From a checkpoint of a small mixture-of-experts model trained on Wikipedia: vocabulary 32768.
Below are experts of layer 6 (counted from 0) of a mixture-of-experts language model. Rows are named router (the router's row for the expert), gate (a neuron's input weights, with its number), up (a neuron's input weights, with its number), down (a neuron's output weights, with its number) and show model dimensions 0-191. Each number is 500 + 25 x the weight over its row's rms, rounded and kept within 0 to 999. Numbers have three digits each.
Before each expert's rows: a language model's description of what the expert responds to. This comes from a sample of Wikipedia text that the model never trained on.

# expert 11
Word pieces and words in legal, political and institutional names, e.g. Regulations, Democratic, civil, and mid-word st in misunderstood, bloodstained.
router:519515502509472537490502549541509497497503494498522466459498416472485464517473482554555490512506488525466525459480505534539497533472485492483483505492494466496513482498477474521518528474513502512535509493446525473487486469464474495506496524539485498471546483518499502541510521542540507508480463511488474515515491515449471465469486515489510509498518485536493468521479453525463450512523501487471482485556482535522459479475515497529496470522508531515499478513501486517493474484513497479510515500495496472534518499549479486525487478482519504542478466514475518488528512461476438513
gate1:453484525507509500474542496476555511495511508442552477468482489464536486496478538487509465486511491527472511457487475493530507513508519544505467509503532509497490521449535496536505540536507449512520493484517531513518495482509488517525476481501464515462520494512531510519516504518480497470471468459530537528513519483502530490471498461532495451457491507483509489521511497506495467533541509498520440457473462484531502478501487537511505511500481463456518489485484524475501533516482475482513490503486523526537558508498465494522462533494483457525505544524497483542455515509503525489
up1:557494515536476496493531487492491532506507519481525465519526476499514519481495479475507522490492524473496507482512538547510477534506532527512534437533539512551502486502481526530452518492495485566512518482534512495471510510498511513477494512492508512533494484537483487515554514473512482484504474468505544492493490521471527486452463451441535494512526490538506528525498509523523516539500479514511494463568495488486493486529499515542479511489500473477500500504469474533478491534450495499533541454508537516507463515538524456509493539454487505523513488533529526471496501506484492483
down1:477555454538484541507491516495526544463527530479507481517499495492491527520526490497476500481468515466525480488494469514519490516517506515471540525484497519498505502539497518501499507487499511539538480494497513505482498514499521510512470532517523487484481515515483465511478513488493470506482467491536502511508431516476506530507463467483441473500515533505493506485458484484517525523497531478521463484552476541503492477501516502481469487539534526475503448485512523504503504503524498503496463489561523448480491529490540461548520495495499521479502511517476475494397494553442485522
gate2:494525505549494537508490522515462453511537508535494493476506480519489506476482460480507496496466515471485499503507536536462488476471489489503515560485510542524528501491489511496511502492470564591492520520445504476505503471493473462487476505557538527469490509489506565548506504494520500519490488517521496531511504508515523553463496511494501506523528456507474505516463474489483491480492506469454475506480502500492463502465553525481516515490520533488511511485435499464514503481461473490496544493464501503476478461546514517485491511504482495453490514528495519501508504502490484543
up2:501501523488503510486490497544509479488488518516520514460496497504484468488500477491500447500477511495488492498464471492517533512510511501467526469495498528491527537511479474554561517485535463485515494494529494496508512538461466531494515562509505523523535479494504501501410505507520494460501463516503478531473472483478516546452464537452507529491524514448451524472510511548537458496484512505501502502487510444499491492529503522483524512501513478491489500502488484469476476500493474497504512494534512504473492502498561499503537514494468520511477513462504471486480521560578523483
down2:533488513459492533488478504496503471489519483483530512521490470486513496494532522495527508516537538494469507561507522508495474500519471536468478486466518551480470492468520481541477532550488439473519505481538487483481462533545518517526529492508487467506471532491534514479469478492507459506477534505492518476493520504531494494485507512488504492456524534521530486507481492525561524480529459524483491533511487526463516536465514520459510475539495512493479459476513471458472466503516533553519514480517525477505531489458495461490482519482521486466493503537548500505504509452521499475
gate3:486532497505491495484454535544532487513526470443516499517459515515475506543493539511499466512528482489497546429529545560479501500510506505511534471454490477515502528474504454488519518516516502521480487483448491494484516498476479482526530505517494494513500530496450473485487474473486437493499529474482479523472491510498483453502556457515474511482515547494484510489537524491498450479517454513469493469480508488465488497466515550510504470503517488500522519480491457484497485501541499505495559513485468440509479479515496500510520508475504499516490476485505490448496516490524468499
up3:482458546476454493484507516473503500492504461483467496414522483519441505451495524515495485494479501505496503500526522517471484482519513502486497479482532504537467487489513549482506484516526507486454538523526499470505508524478501509480488497466549460504505538468545489492528513494482526484524530508534504521510475475470502531483491513457522502474512527504498505550476480479450483535494502457533505494491524496506523522557475498480497469507520474538511549509501503526465478520513470508511511484549485535528502537473536515519519505540466456442501544490528491514494485489480535501
down3:494484483501493502478436515507486476481509519547446498487532512513510485495525524545548497482478525493513497494539485492519494502537473461463500492499488485459536486554535529502505501473506455491497527463515469484500545470537529552462520512511456536476488493467525501473492479522508484482500502451539476505515571474501477524514510529495473510528481510472503491526503522519473513453492500502498502501515430490518499533487558502523499478550496493490501545497464494479464506517508520494496471511502477502541528559460488494507481499545508489526505472473489498531526484477484470517
gate4:507479449524526485464512477535516496547489451513488519486485472489558490505540491524494503490464522512494566495517485496512515505516494467489527538546484452477480508534461502536538537493505508493451487490494450525457525519495514494458490469488503510493507512529489506506481500521522501467515477489480526529502507546486458472481465533503484485492500470498486509498472487517470516498515542464465476534505521490504499514489484524514489506496468525505466474461511501463461492465490500508473497515493454485493530500504516477497484510528532517474498510570512495489554586499443519480
up4:519502514544486515451517527500504497527483517556450507482487519538464461465500548543535474514495489468500525514480476511504498499494476516500489539472509487453456532490519494474475515510482468516487536512539498548523494496504513503491489517492523543515528519505513540509475515502483502505463496483480468522512481482494452519502498552488496510498488506527512508497498493529488448521534494498492508549534535553486515479467582539476495512501477514502495512518467511478480451532505505542508497514518497471527503493514529550507501529466524450497519528508435510503520480519465539523
down4:476539506488506519506480493477500512518510467499510488512484474508534481508475517501511520525463519497495474457478451499465502532446476521474521509500492503452500459533505525479453488470486487512495521498512501481516485501508464505524513526514502466557473474522483483524507483469476482521501506453497457460517502548471556517511439540492521563530513525488466506481465509495514514518490478517483488493493481488450494536549480459545509498472471483521479529529474486490513486527487538480485484500520472505483548488506520491527517481482468586483489464490515506482505508543480531472
gate5:541476526477490523483488508474507497511485566531472507511500467496518461454507493492493484499479469516430495467471501505512473471508500486486480499540518515540483486532458489523508472499493517486504538495457502547530477519490523480474471467537492500531468489508532457534469517528487490491476525485510479535530516501519512501494454494520491482543504489527517502499480464493450425507510489464488479529505530504512456549527476489492496495482511488496503447451494501551514484432517514492483522496485469472510497504529454498521505519506509494547459492461513527538526525498520492473
up5:467509546476494497511490546517463522508473548489472489506472465507531505480517504520507516480501496491448528500486448527472492500501500484482495496464483561521510519512492524513529554528491532506539509519456519519485514556514520470500478475492539495554526503507457433512478494465471506501487497504520480505540488534488459517478483471487485534518477539515469522541520531485494471496514469485510521533543499489541475513563471547495515467498469474501517483501451510469549506452521491472494534515447515478517497503479469519489483474507488507509480495507502520528481500489509520502
down5:466480506499527498477484536534516490485471493510510513518514526489463490504456510503511506483537519499492567481510491509521505506529555489527492489459507504469519495492546547491532508541486503511515537507509485472503483526488500501473518493473484526496503478493499470507529501502499506474518533498446503481537467481514526519481521507485476538542511464522536502505556471502481498517490478501493524488516507485524433511477437494475497539507521522518503504517500508565507484592476527510480520494503512532504448505501517524539492441522515535458495445476500482531510505508518464545
gate6:487523530497500524476493513497532509513533488467492514488503474496522515471507477499512482518475506492482453506494460516553510476456470474504541479546480499525506512465529494479496541514482527488524515481539495505472494495498537512472501484584487525492499535504447518534509519491508475523513482536480511515542506527458534487498500481549501477504528462481510530474490508515469465513529527516535459539509507520506505502482526498556538496464502489502533488558555509484546513539464526470507502530468486479496496479519475515476483480479467490574484494518514498488510477530515492449
up6:440488561521489514482478523478509476487509500470499521551491498494523486483477472529479549550517473512481483492463511479548491501473458469494496533490488511518501520533568483479456505486537500488492490519507453513513507472463511468444492484502490502507517494534495512562472475487500497535468507497535469527506463470487481499522475500497482500487480490522456519512503519487482492480476469508488506474479527490503497519519497509543486524432524540486490475514513520476507511533488501511483524481552512480490504511505463494508523474513493492506548496475456546513490445514562445491
down6:500484487505521499514484462495454507519520481505509487522518487485439502499493518499510495506514469465566461514507516485517478532467470527497500506542483514545458504485453492477478498490529521491482508480501466504485481491515461497486488528525509501499508473491518502439503514484482483478503499480473537519505497519497536516561478505527485495487510552489504578506553479523484509550504474483521511549463513526470498488546467507461466504511518487520526489465513453505514484527505484481505547540464502506514512464497507460453489507516509490475498452457536451495560498471499491482
gate7:484488468518516516536502530485544498470478503500524476535528564501504467505507490514528517540552489519473496507512458472508511488513476494456469504500522496529518512503472528509503470481460499515524512520463432463504472470485475524473487485516447457470521483459513506471487498474488523486456515493495499479481468494472480494543460494535497485465477515510515497476506501521538531478480516513477504458477427500513487515478493550500486453535519475504486518545457536474475503501463558519485501473512469487527517496481502519485531505500537484501529500523530494508537465474466504480
up7:517516512508473542468556556503528539534520504505479474483510521482499518486530518485504521565512495495506520464485445504533470480447473462502512514507543487521501461507490514491489500510521478434485512524493529493481533458497473484508509542507509477506517493523452505505520513492489524500536479501480575534505517497498503498500493511476492503495534514526517502517439481535481498506502540536486492575486528523527509525487457515489504442490520493509500478519509526469479498475527505500501491474463493488462514533513505470464492520538545511520487540501466513454519478465507489522
down7:497523501521524543495495493502476534447484479520552493528451476463464499489487494479511514492529470479519534539495550510494536464497461503454468491500495462483497513491504515535511492514476467519518511537524484486506530461504502504512528503511507514498478519504501541461496504500519502453504500462514520484466480498511487472452502529516532504469575465481482524546511501518505518527496544522511491480520484512490502509515495530543493523480505518451507484495485524536533518484502527515504492522486505513489518429501570549517510507496484467486545450515555480506501522506503467553

# expert 9
Middle or final pieces of surnames and place names, especially sh, h, ley, ford, stown, in sports and results tables, e.g. Bellshill.
router:506511493558478489505465523471471528473479552549511507462511457515496477479556497508537491475497499497524489523486507508511486503495455483530519486516502441532488489472505509491521494483513489511538506509518505446488495510505492448543472504503503534480498473534483482510487503506514494492498493494471472522502526503476488528457498460508536479464542477518481491511444488505467448493535498492479475535549483487534510424483526500512517511536506496516456521501490502529496496514519515496503549470533532461556530477524470518551477544527519532483502477485486500504524517481484458483
gate1:488530541486491527463512512482499467486544484481568505519503463494523502527490529525505463455490509504474538481500482515525480538525575526509497514518491536533459489488495475518526518496534474456472498479486519490504479495522509500540490530488468512505501497505498475502508470512462476471466508453508466481481501517498505533515488491473505464491523513508498450518495462514523466528499542490503471503501497473517491504504524512502502512521530464496472485497507526508427513500473507518511530512495489494538517453607447462519443523500487497528523500511503518511506467541514489507
up1:482500503508475488513490489454491498499506529476532501459498507532466493479523497498464468486492519504501501511507498531580501540507517553510546454528508483495550475488521545554509541522531502543507526472540513442489526522518480505496498506495520488485478496523494504520545514475490501503500493512470517490533496497487511487474487470457524526550516479479528504491481499491550533543517483512516507517488467470487465517542489491482477503475478530521532540473500504542503468498460500515504527458482509497512521500512533430484446542485514516501508519524542528489537516529505511546
down1:508545503542517523478557500483492471497525539498515475518495505524494486514513472545546522513501494454503507498478519530509480447537495499493486541491519478496540489499505446498484469518549490482459505479500479483509554518507510522492488531483495531460504488501482487506481504488515501476505481530492498499500513477479507562461489541497485545514473494527462536497488519457499507483507496476507492479520510463475519484483567518442515513488533473557505499512501517476464525557495507458505484511478455482480473500497559502491468510478469468487517521493506557515479564517498506520
gate2:540490475548539514492504513529475463505525493498508527502522498515499488481517497480494491483474507513564468543499472503452456441525472460491494574485504503522532482504540520523493524502469534535488512506485524478489509454498514465529492467545516499517504562543508518523513502469524475507486506471510496544506518505521513540480501476507492560514526517478487527483489471480456538478510513514522458506497462455470466471476550491507484529477507512502533515505497489494491479527496468521493497519494498482503501432547491521514507512516516484507514481526503511501507472489487486574
up2:508537505437504499524509464518524484531459516488491543517501480501487485502473485479519464511552474485450481489485502471496515501496499485473512487501521533490499529492461501526519523473548486466485542536519535497507513539499489513514504496485527477487532525474526505495472484564462476503521539544508499489488482497469552519477512506449455505525506514489490507486499530514511448519454525454503489487467503486500535505494447523466518492506465488494514535475553522471484476500495499516499510501476501477439458523531541516504548508505480491468513526459545485496494471542534500476
down2:477510513463502508500504490529505481526512492500460519506476519499506485486502465523519492513525463486474499528489556451497521508515487516466462502462501525511465496477527473525490506519481488480519509501455531490464470488521549534512528472503515455503488478458477491459479520513521461469462461525474490484520538469496510492511516488481471470494488461481529473497483502508485486498485547550508511494471524542499485501517466478497499474466532524486499511486473521474478499447519502502513548472526536457541492526487482497477504499447530510465498526494529512509525550446574456532
gate3:504499473527503520510492509488512482505508517454496483511466494487462547542521524504477456508482485512518503480513511497518510554516507550522503472491454498528466546484532458535496497521562512486468450474477520453527512487481523509568504516494508537501522505512501483493536469486484494492491517501484551492476536511514495505537500508521546502532521530478423499489525520492464506469485515485514512450502509435500478515516496518518536523520559485531520531502483493506519479567500525469481487485551510470541484499479480478507506487482490505473495499462488513491508500499479487540
up3:516493516518489516465517480504527533521516505496512518469539490532449496513497531474478508495547498476545508487483484510433499482498536547476485503519515505513498494504490534506494517498509488523480573493522550467506475503458528458476504474446553466499507528495463541496504483495535506451497505536511483488534528451462515549501512492477518516513542500467524476526474497489492458481490486510488485528456467501474529538512491547472503501501559502519517559515471488517487494536471487491529459475516504487514488494523457500502497493508461463513498501503496479525475493547477498519
down3:509499494495544471492457468512494530554518513496477503496488496522529512532479474494495510475536472513532496504483445516519489521467483476471540520503461459465518499550458521493489491532491512521459515462480494515476485510517509565501471459500480518520480526493509496532457488516515449526461508470505560519500525507467499505524489496495491479495485483501506534550491532520490513474493499480532487489513499473507533491480501450490499513531508521531497537539505484468471499495482497527469546492540505508521522436486469476548496491515496454486469437481526536465519493461514509509
gate4:506481510505529477470533498480509492529516523585505529524486494533514519444509505507516519514525489514468534477488488524532486550489461478505525523485492441518475512534449491544466500474512510521515494489519481518483493554488502487501482491494502509517493453493463480492543477475534511519530490460508512439497541488552493487466473475505523520500494486554437499513474465480515499493471455498475477547527527505526477531494485526506519510535505531522478498517499475467506496466519503488487489471509528484501514514467506511485435492506504545499503529463501480469524539482501524509
up4:486510514525547501491482504533461491506536500489476548480465526517479509499518526518496456509509494492505497529479488464506505483530496500437533502525512525433496481457568519522517478515516481483484497498510481549544517507477489502453462517506556533505565500501510530527492513491480504498433479521471512504511503496538503449468504511462504540514505481480543517495528493529508502494517482487474537493495504507506492512514527488477452533462491500522543507481473503504457457520522515522533509517518538450512483508517498448485503483494509472544496534479485505468515477527490534506
down4:491512530454521508483527500525494500499469511520454489523493474553473528478462504501503529470501544515492501462534504515507529485508494486527499517540520502488515525519524552530492444479469491507484487482465554460512530520490472456518477523493514515539477443512506506443490481498476495522493504506516485463521488500470502482454510520523465517462519469463512472450519486483507503532492480511488512496547486489485514502469478467527469505480522500525509455555468467534479477503547491508542442519483529541473539509528482505499484484445491493535499501511519491463492499516511500520
gate5:503444524477482505483485477494494498508502550546486530486510497531529507454518496508479466525471489478474483505537492488480428511498465496483525491507530476511516463486528531524502485497531486526474507526500527536528495524536485490524475507516492505531461485527474476527456531527501545467495478511539461494535491464539479515443546501506499450525479460535495478500476510497450496514558513507495508482500491487487540543498491517521485518523467502454501482515503505471532500492479534449506479534540503493506510520527460501466479508513508475522478480524493482554504528470517518464
up5:524530509519496505508516519552495488544505582516494468521543493452494489530491503543494485508502461510499531509495487521448476469494467456479516466511484516482517485501489496527533523520501519484499492524474487532500516473485516450488470478532568505524465465529512467481484509507474538515458486504527500533531469544491476514532537560452523462547479471454477484516501546513494530525475489510495531507528509485496486526499497513507491516497487493480473484482499477506514468495508497483483539521452494501522512499502492500498506472521526473526458511551538502519466481489517457470
down5:464487530511516519514489519471523485532509520493465496495510500502453513532516454532500493462523508489496495479477491475505487501485495479513505528503452503505513498492490493542453516501477528491483470505489514506468479514541522499433554504530501533463460511551471467462524523470500496520497522510455521512541461515481548539499495525469455531512506497462522534502524525525554502522454458486511564503496495540514481526485489518505522473501527468511498556493525527547508505531527544494483476499534532495500507518515454530536482491508499499512498503488494535502514489547513514545
gate6:512480483505445522467462501491540515514535562512495487498500511518492492523510470481523489495491486497501452495520488510507487467454483512488529482535520473561462482507527460482498536523530498534504518500537482470504520537567488463517484537551487523509490519513511459514530511533495495522473481495498443516506481508458522519520490462479498509499510461470497542490477554490497472520530514514528494520519496537533498518490529449483538487494467499479527510492576477485526486524481521485524486498490520486493486531478547507485467489497514505481456467498534513466516518527466479528
up6:477528518455469534510494514505565490482494516455492515510471495495504473483482525529468571525481488504498489516424542509488452493491516474470512484514478528458556458532550517483542475493500514477494503498519462508535504496490542476461497505514493479506504471529506493490465483471517499489477493524478505494515523484522482500514507503546485498520495485500504481483479523481475484489493496486484480486477534499491540524522494506528496471419491524484464503503507518505494522497544528492550495519540489478517484520500531487532511485472491464546512465460463524556529524531515543490
down6:501490473548494527501526508473415518464492439474521491479455493473458485514486490489500509478484518488513476511454507468461480509526533485522513527542463489528507534486518501465491514512532473491533493533480536495507501493505495544491488449474506527509499523491557496456463496499486548511485472512516524537497485482508500542548513483499483500490489515495506504499513477513495489542528456487539476534498487531526493488473468483487506503505480489513477493465555478537506496461528478491504507475526516561455501500494482521500502508537512526521475489501525472498484530527539501573
gate7:501491508503514515524485498523487555470489457487519510474475464492516486515454478493482452491520503496512504497508476515490492487476426513488473513569510516481471526475524514484505458475508464474492504498484469484526472487470511466465540480548516471512523492466535506520466493526502502508497493478492516531491527490494500549456490502514515497447480498509522479478487499518512455488485491511503457511519495527515444518493483518514511515480550487534511571569462545473481459481505523472498497511470467545514521495476504509493477517465546526495524451475520501519523493534477495527
up7:554526490475480545471508494492573507539547471478467481461515541477539535516472480520497553525517473496449520490508481495502493479467480471474473518511549504529511517469495528505512487518500488533513478522429523492478513520507474510480506513501488473498447529524475483511525505453513510497515499547517528488484499501493501470474496473522488507517488525502497521493521493477481505471451520491510510559477496519548544515470504513486485418545497482497490543499550496474492498525508507561529492510490489481462477492514487524482529499526502500525474503512489516506527476504512474491
down7:511469515539508505491528464498472510508499485488551497496524484534491511518512508511484515500477504518530534476479494507516524457498521503469467514466473508482450484491504480478500508469532513506545515469469460467511513465500499475487493509511512498436474461488473508484525471477499486500507519489530498475520539471517495498516441526475486506509467513486515560522544487498523547490494500488511502488548490503486523531557510509527513486502466484513522500434542558527496516481504493485509515516531501523505484452505519498456527552477526455477558495570509453513507489483475535490

# expert 4
Surnames or their first pieces right after a given name, often in lists and tables, such as Smith, Jones, Corman.
router:485516481545449476502481475507504518493470525518508480476487465503492471487507523483580471515476504515522513491521479472516481507489460517475505491500464463503513454492506472501544500455491512491523479520528492463516533471460490495517492499518501552466535444511515444489474486507553524503495524564507493542507512509494453514453503510510537527508511457532482498503456502518471494535496529504502507524521507472504486454469519516503496497502479489495473508515480449510492486469525511483513496482531504465548506463506521480477472532512485478494457475485471488516543510475512428483
gate1:475574506515491485497515492478545495503523513477533491497490494489503484499477479461453471492500479472477492491493459479513483499516523502523494531515496505485517469483525499525470504475496465514489493424518496495493540465503486550499484515515471523544505457503447486489516497457502470492488469425490512468483483497483522536435464493507506483514537507497510492513513457476513492506477469500517421523438499486500452473515486506517493516511478500498505483509501517502552531504475491532485479510502484554474521498505543479532486522548537477500493500496526508488506499513475433499
up1:510527466471478537493489469456517537485542494487504467486474502505494519487491485443495480491529539491512484490441549549522488496487519451485525475539567483509524522516506553522494527496474506535521528457514518525538515482486467504533466514499501487536492485517486477490513517505468513519525454506477521527522496550457529526456485447489504483505493529491494505498490489504548504517477503486488485490507486517478493513541440515493479534515470494523486533550469532539548524500488489520504501498501530515531488506488543454508498551490486504525496518514531535492509479517501482482
down1:507551521523492515490494489466503513512540478499520515517459475498465491476516486502533520508462501479529492501553524512542503529503530524473546529489504475520538505485499495490552485520494526486518487507510514514523494511551456497441491491503530525533444514517543449488517524463525469495537488534510517498492455502503516537516486506519510492501549504520472475518483514464487518556511498499521467555471487475495517486465499529498508497523525475552509518488485510501484511515491436479563501526494501497483500426469558533537482460490505502495493521502497513476482503507517487481
gate2:509496488508530445478512504492502476484528501530492523498499495513540511528538509441484558462467496518499491535491491547471444500494461467502527548506490521526515489496518487544502504459478544546488525539519505493535519439510516474522524469520502500488490507498521502499482533508514536493466536507491488505544516503484523513497511501481508531526504535517512508524478524514513574488490454494503492480513501503488473508452492502521512508529524506489523508473498497477486479510508502469453525534477529512511533457512534560494459553501454478471502513551472519492540528506532481513
up2:495466519477447490498550516465534516532478510494488521464514509500527499516496483493521492497537506475470511502503496470499489505521485537504516533492498523488472514503503504502516527467569486491509485516486475481532494521487538541493523539466517426521500526500506491468469473546514502484541474537485502525472468498496546526486496490468463533510519492479477485495522545505508456517464514486506444527478508481487514486525505511520455524505528489493515518470525469468458538505430492526488541450518473465426498527495533520490508469492488525470488511470535485524511490521507514505
down2:492510489510485521519480519496458515529452493494448509527473467553440478507451537522532429499526469539477508500508502448483500492513477548506496502474532526472485517447491471525453490521501486528517500549467498495467467522529465543524517484497515496503498520495511474468506463511513509546523484527446466524529463486511466479498512479523488505481491525505518519487513488437501505504518526496500502530494476508536511492520477499484536484499470503492517495535456504488509461462525519525503491473525495490529494479493505491475514491444516481464472505528532524506460541489523505484
gate3:500479480466508527508527487524471507495480526454508494469494485488482527557482539457510426505472511506520507469507533517475496490524491528545510454554460466495524556500491461489469507506516480482485533484492474438520492471507527513498471497488482541519537502512532479526493463478482495476524491497447499559516489487503497516565538462519517521489498517534462463523536565530516468489473510482507498493479548465463514503490498532529520508503516486488516492480506503504508485501537543500529512499495468497527490479481500502539532468496476518469515498493485508524488537500498507522
up3:466479486517492489466500545499500515499513491493520506484463519548461492540471548497472468502490522500516539458468511552502498503470518493482528503460521500544499500501514549470480497473560478530463480497477510467514508539481497473475501508455487490496499491484526557541499502528458490448508510535489491538542538462480477533467507505461507510514498486533529511526481503477527484472506518468518468511471488486464503537525482512530517502476525489498492552515494510528487488517454505492509489465521557502527489486487477513488518454549514464470500533490475504455478506494461483480
down3:487424463485504441531485484475534502494526530490487549532534527512494479506504459493510549524541478474471493502464494488521541468459481502493459502457545506500547507480487502508489509510456511491490527464470503488488466499502521524502483436471505501490487512510469461527476500524536487509477526504546532460483532521538503492532520474487513511494518480493518493511490472498486517451523518490517510490491492494523529472487503473469518493528503520456477518490513453451494487453533509473496508517560489478500527482487466501480506480497505491487452537469484501539556480489475492494
gate4:519435503524517475463507520513540537523481538495526478529553516496490503511488509510487491482528466499466526486489502521492488524490493499493507483559542477478529543525487482509497479487553480513476522466510476470528510515510525555470503526507489553485506500511465521472494532501538493453451481495504517460518518508482455465515524493478500505544484491516505487514476467494500524495513504450467470523490554456470479541456491484523496529499487485510489492506496471461529500472509491559479494516521519514515463470510545471525465492468537491455498540477519496497530511522483509475
up4:472504524530507507505489496495457493519499490509439517478481492524497489527536529525540503498475541467492530487518468502519508473503491520440462522503512511492493472499548449518519496477454495498492497564504512545513526512494482489510493481506515566468494472512488506485483522487476521525501486571485502526481465468534477472502508500521533520481497496530493521445520534513470507486482501504499549527490488475483530521524500534470455528499477523535527465529503489555495474501510520461508529505517508518511501526539536519508524544465517473534468514540448501471527515486479501526
down4:461525501497506494544479483516492519556480493480494556515490501546552491526518478466526537507497536530472490471511516473488508502506486510515506523514498474468483451509508476478518540459466520498513464499467487481521496484501469462513518481479493473531529495468494513451513461484507536529494509494560515460505488495522520516456453495508516542468496475466489495493491481484452503550457511515524543472498489555509483488532443483511492518503471533514508505538519521466490499525485460488513513526473487482499505443494478491441546517500469455502496500481485523504525510504509481475
gate5:480488485473527512526461516508499463509518498542476510459474497551511457482523474506458515552488472483492440468513506500513526485484528506490551521515521473515482480520526469473523514502495530526477544530480492543482498559502494472512494456535521463521469485521461455494544534517532494541491505482501495472549517488502503532471445469530487458490493496524465538477479493492465463518550477496480459507513496512529520526490467508534498505498468509532487517467507512500518491495529474469513509515507480507488525539515507512471497520537542485520493468519486495478522517537513539505
up5:494512511446545468513500497509467464492521526526496490518524502516520527505497514496470539492536492520502507508506499481471515496559521541485521481515534527540486512491437483495510487526502521504525506530452549520522463515479512499482513490490572498510520467495426491469508523494510480525499491479494468498497492528488464518478534522455486468534500547494497491540510503498472482516501465483495502510568504513523524556503492541516529512465509479526498483480489507485543483468506501472455525517435504528514495481518488490517510449496523534490498518529542511459530491528493492463
down5:512513524495524501511543551480493504479501499511494502527468465541484538526547467523470494479476547452513494507487486500524495480491523489517493509522490467526517549496518532517471484480517492466517505475491503481503442527525488463474519494486529473458455490539494523516517529475561501486450486488505491459529516545500545467477493508486463473488536490496510530503526508445506481469512486512517473558532505488503486521519499469496555540462511499510480494512503557517486513536511534442507524541487530531498511475505527492517499472484536545515515512516481492525500510513495520537
gate6:501527487488447461482462529500530497483513530502503537485518486550497482472531478494511503547491513525497469439525513493484508465476449488465497509475522469493473493517516499492540508506494473537507504522514514490463510507487537437527482523546485529515508500545471515554529474480510499507488461494485470512552490533487497479509472482550488482523499461505528572462511531493486499527505473502543522510521473508485494527458532486447488490522538495481511482524536465503505462509456478519553505500538475491508485509525530496494491451513487529502477526498492511474525519486495504518
up6:504511553488454516523499508489499513480506497513490520482510474473476512508533514510483569515504492492427491524488553527512475487497520464472547534524539528496499482495529528459474480499544532504538456443493518494543492485502505460483480547535495517490495457481507496509476518490484488510496554529511488470504492513497458460536470487520471481532488495552497524454535547490485522482464518520513530482481526508505519516499471530539505515428492504477503480516488516505530493549478482492496469544496509514496482517476485486483488490488500465516526469526447514491513487492503504487
down6:510487504514520511510486511446446511515505464489524538509467491499512466486526472509476513507503480486524501491495491544504506459484512534536489528535525510516526503521475464485446494502516480483501488495494527488465504524480488546535495488498466548485512500521540453488438504477500502504444464525450506545520541478457531497486522514482502480527512521512544510512554484518553533499499514502474517494503491538458544454517501511500494494534515471499488506502519507489485475491481508509484504500489531490493509520486471503476516503525481534435499502543514449455517537495535501571
gate7:513529524500543496514496500503520508484493494521482528492524533423532510554492489517489475458491491471491478509528443507511522496482432497501456489511482515524487505514527460479525459442492500491522500524458460513563462459461507482480507489516477516515518508495497524512447502477510477479477476506468501514493477519489478511502477507502485529498518569519536485470519465497465461525507472474487499461500496484487480538467502498510486504442498509533551525531491536460483437512539506506489484485486502488519530519519500493506494509524520516474526531509493517536522458522493502476
up7:525523497484493537483507530483505518519485494502474455445478478487504537505479559522517536513511454464497502498490504508488491489478485471471492555487550494509513462453488468486520534488469460501509479465457507509434512495496489506513485487530479470494503489489515505478490492482480544522525509527491501470466561491470514495484511496488526539488520486490480495502463518475490501534506487502495505521511511499532505474503508552493498460517542504538484495501475474462476514536499522514457506494473495543467519536571484510466508519511475512533535515559525500475497536498528430469
down7:473489491458525503510498488491487486481515540514491483515496481461499504501471519498476479474476486457522540486548483485509508486540499534467575505462507519491506508525486465539504524519475479495509542535481481496498543484510503524512519488471478511462413495479503518520490510503484495488478518462522525444492501574500496467476490461507470506507494514511495533535535479480511517491499483519521515499510478481494505464509472487446517556484488491479525528503510498507473499456492509509487462497514483522534544475469528480494516491480532470481567468506496516477449443484507522527